Below are experts of layer 2 (counted from 0) of a mixture-of-experts language model. Rows are named router (the router's row for the expert) and show model dimensions 0-191. Each number is 128 + 24 x the weight over its row's rms, rounded and kept within 0 to 255. Numbers have three digits each.
Before each expert's rows: "comes before" lists some tokens at least twice as common just after its tokens as in all text; "comes after" lists some tokens at least twice as common just before its tokens as in all text. This comes from a sample of Wikipedia text that the model never trained on. Tokens count by the router's weight.

# expert 18
comes before: "0", "9", "1", "8", "2", " |"
comes after: " ", "0", "2", "1", "–", " ("
router:145144081121114137133130120108131098123117115163130138132130149171116130131143141150146124100197174131129168165158126114137086123125114123129137096099133124123141126119113131130138078132146127106122126139058158143111120111114134147157114121144156127133132129140126134128137130141108139129110111104193163102106082168200129140119121168056104133134135107135157121117117100168139069103111115148130148093120105136107119120124153156093152109161109114152093127119134113179150114093134140129154087110124143095194147117150170077112131152116130127115108172117149129085103099104124121116

# expert 0
comes before: "s", " of", "ing", " to", "ed", "d"
comes after: " to", " the", " and", " a", " his", " re"
router:118180102171133103106109121163140107133129093152116091113117159107104155104104114133163124079117168151084142126162106142120097183175174126079121165158144092094122104145104138139140117098145108115072103128139107149155163123120106131130158124082159146153129105153130120110157128166132123186141097105118161137159116138180159091109096151137135096134120100107140128124124101137146083134138153153117100157131155134135113128170116123144112121128113138154152139126137136110102170121151101090125078146134131133137081159122111123127104129129138100123156129141151131133100120086148106161

# expert 11
comes before: "|", "\n", "-", "==", "The", "==="
comes after: "\n", " |", ".", ")", "==", " ="
router:132112138136101119083147103134128132121135130092116104144127126132154133124109150131119136135077146123154164144117135132108150139139134147074142150153091148119146038153131129110140116063145153106133131146136109122114127113159128126118112130127101119160152104128122131142140130116082125131121142164064147166095123115102136091111137161140155121134077156124159116087094156109152130104151125151096109127137135138106148109118104186149106145150133083113102103071140099150129092138098078132117157123129160144123165138084175098122106155132152144132066112161142150102159159132131114111

# expert 24
comes before: "\n", "9", "2", "4", " born", "st"
comes after: " ", " the", ")", " /", " –", "–"
router:129133131147116094123131095096209161135169153091133100146100117129119133155128101104111123137097138124157119104134129158148114121152099129088105102138133168089071080148096138120151137131102166110153119155182091117097113128158134139124142140102130146166104129113130125149156150120097134137106114162126159127135165125092147161114091121162125104135126173114108099135106145092132151137104082108147165146133143153168095177105135117098123143095115135126148129082097084151082132137123113054123141100115117127089127144122117142159108112124150148143142123142092137151126141145103122124

# expert 16
comes before: "1", "2", "3", "4", " •", " Born"
comes after: "\n", "3", "4", "6", "5", "7"
router:114159104134140104110161104086083168115103141148136132177136167131123132162149134114142143135139104138134157110113135078167102140124130121096181180139139103135105141128061134103098139154134107106100143110160159112126155141153128153117127157101091111132101115075123134090162122111106100093153168112129070133133133101126077128135136114134135113103148131138188167110085124129138143115145124085119118118116118139175097130126182126143164140130122129109111137127128075136114107134160149114086123158122089158101165154142121154160146122132108127098119131095115119131129159131172143123

# expert 8
comes before: " |", "0", ".", "5", "7", "8"
comes after: "9", "1", "8", "4", "7", "6"
router:166142127129154113107120201129174089145119095113123118180106169199146090100103133134139151136156127151138107151102159161143164110154158105107157148109108133145142101145135054131126110103149139143116105119152120142135133126132094112147139141166165146122165129128132141120080114121127114168083160128101123134117131122127102139153092078103143106129089157113107127122112175167100102155114164131157110101142088147156159129137110152114118116107136140127190120117133109151107137125117135101146124110146145144186132169137116135152150142094144131182142140132125126123156114116126119123

# expert 13
comes before: " |", "8", "–", "7", ",", "6"
comes after: "9", "1", " ", "8", "7", "6"
router:104142140135106131112171102138057123146147110117148136072099108072156126147124148105160131116142156115137148124092146124128120150065148117161136147132138118138119109125169120117129152123122118120150137111113160165146121149158122137163120098101158166131098149169133093123093120096147080162152114152097110116168116075101137132137112161121149129112140109110146141118140110124127138143173066093149117145137146133114142104111118159152126194124142118179146131123129129148132126100084115133120148104144134165137146146118128198132130098114155152161092106117123129158117168126102157169

# expert 30
comes before: ":", " |", "s", "==", " of", " by"
comes after: "-", "|", "==", "Personal", " •", " his"
router:123117125091123153175122106115069096144129137090085145101153143093122151109113105141117118106127129149101141131120090120076115146145128149135084134144115101168172136116086120134115150150092105114127152090159157144105159110095112128135062139095104086162140114120154140065121093102135122153116131113104132086129141144151140143146103148149136123116175110129159131132118160109159147116111145125135121162096131139120078166139154166132114130128129149144120185150127140166135136128159128154148067135090115115103159143108142130111101124088152142137153154095119145109154157125141125175

# expert 10
comes before: "1", "2", "3", "4", "5", "6"
comes after: " |", "|", ",", ":", " the", " in"
router:152119113144116131135127146127126137090089137106113156122135165141157109144108121140158181120157198126136154152128131146123083155182161175101119144104145132133134131130121102117133100157134123114128153143145118114183124173132124137117124119081125116162143121134158126090096145175122098160150122123135152133170122152178123129136126100078149149127095121115159137149118121127115124118119186126117102160150157147132134121142126168143143153142130130149131166111140154133134175125104106089121117153061124107204092125127176150158153137098122078166104157141125130128140135101134129092

# expert 9
comes before: " ", "\n", " —", " \"", " A", " +"
comes after: "\n", ")", "0", "\"", "4", "3"
router:147118118168106134130159083110136116156131094186118134141141130113143162107102180121123143113084129119134112122139148180109144136100131150137127132146164155140125095152149111156138160150148114161124123149154131121138123143119149133107139115121155155170115113186132078119140132128122125075091119126120131105109101172093175164118140115153102130093080132151038149170126159121089132123110146114123150145130153136099130141106097084164108152124131121121149104088083150129126116065152137122103152122095152154115137140160132137131102128114105102111120145125133113143073122095122100125

# expert 12
comes before: "\n", " The", " In", " He", " It", " She"
comes after: "s", ",", "3", "4", "6", " J"
router:135157120177140134118169111121126128116106121171163160128090137138156099139127141116069154134165128110126125145101080155106128139169136127114157151127128130104068123178137139115110121108127145151114127159088131121117120138149145147140156159153146135126132101098141090128143156111136127092164153140176172132161090159097164092106124122097103156100133145122163153122137126176134135097173140158106089108136094142101140144133127125164108091089129141096130117135105129117178122138116125091134173128141096146110126139112160136118151120136165156097089128173105111171143086134167115107

# expert 6
comes before: ",", " |", ".", " (", " and", "'"
comes after: ",", " United", " New", " in", " of", " South"
router:110125094117115114130114096095173142156157105123123155104154134168103126139121094126096137116123142141111116151112121153130099147167135131165149116134150109176099141100149143122106160154127134128106107083165149186152123120129186129128133114144113127112116120126156134149139151116106173135165100159132165113115136090146144118098127134094103144113162157140090127128161127105165127110116140175145110084134172093113107134132140114091113127115087140156145105082123058179172102148093106151108114132150150155097167116126156114108149140147130078148138106120149140129116130181128101103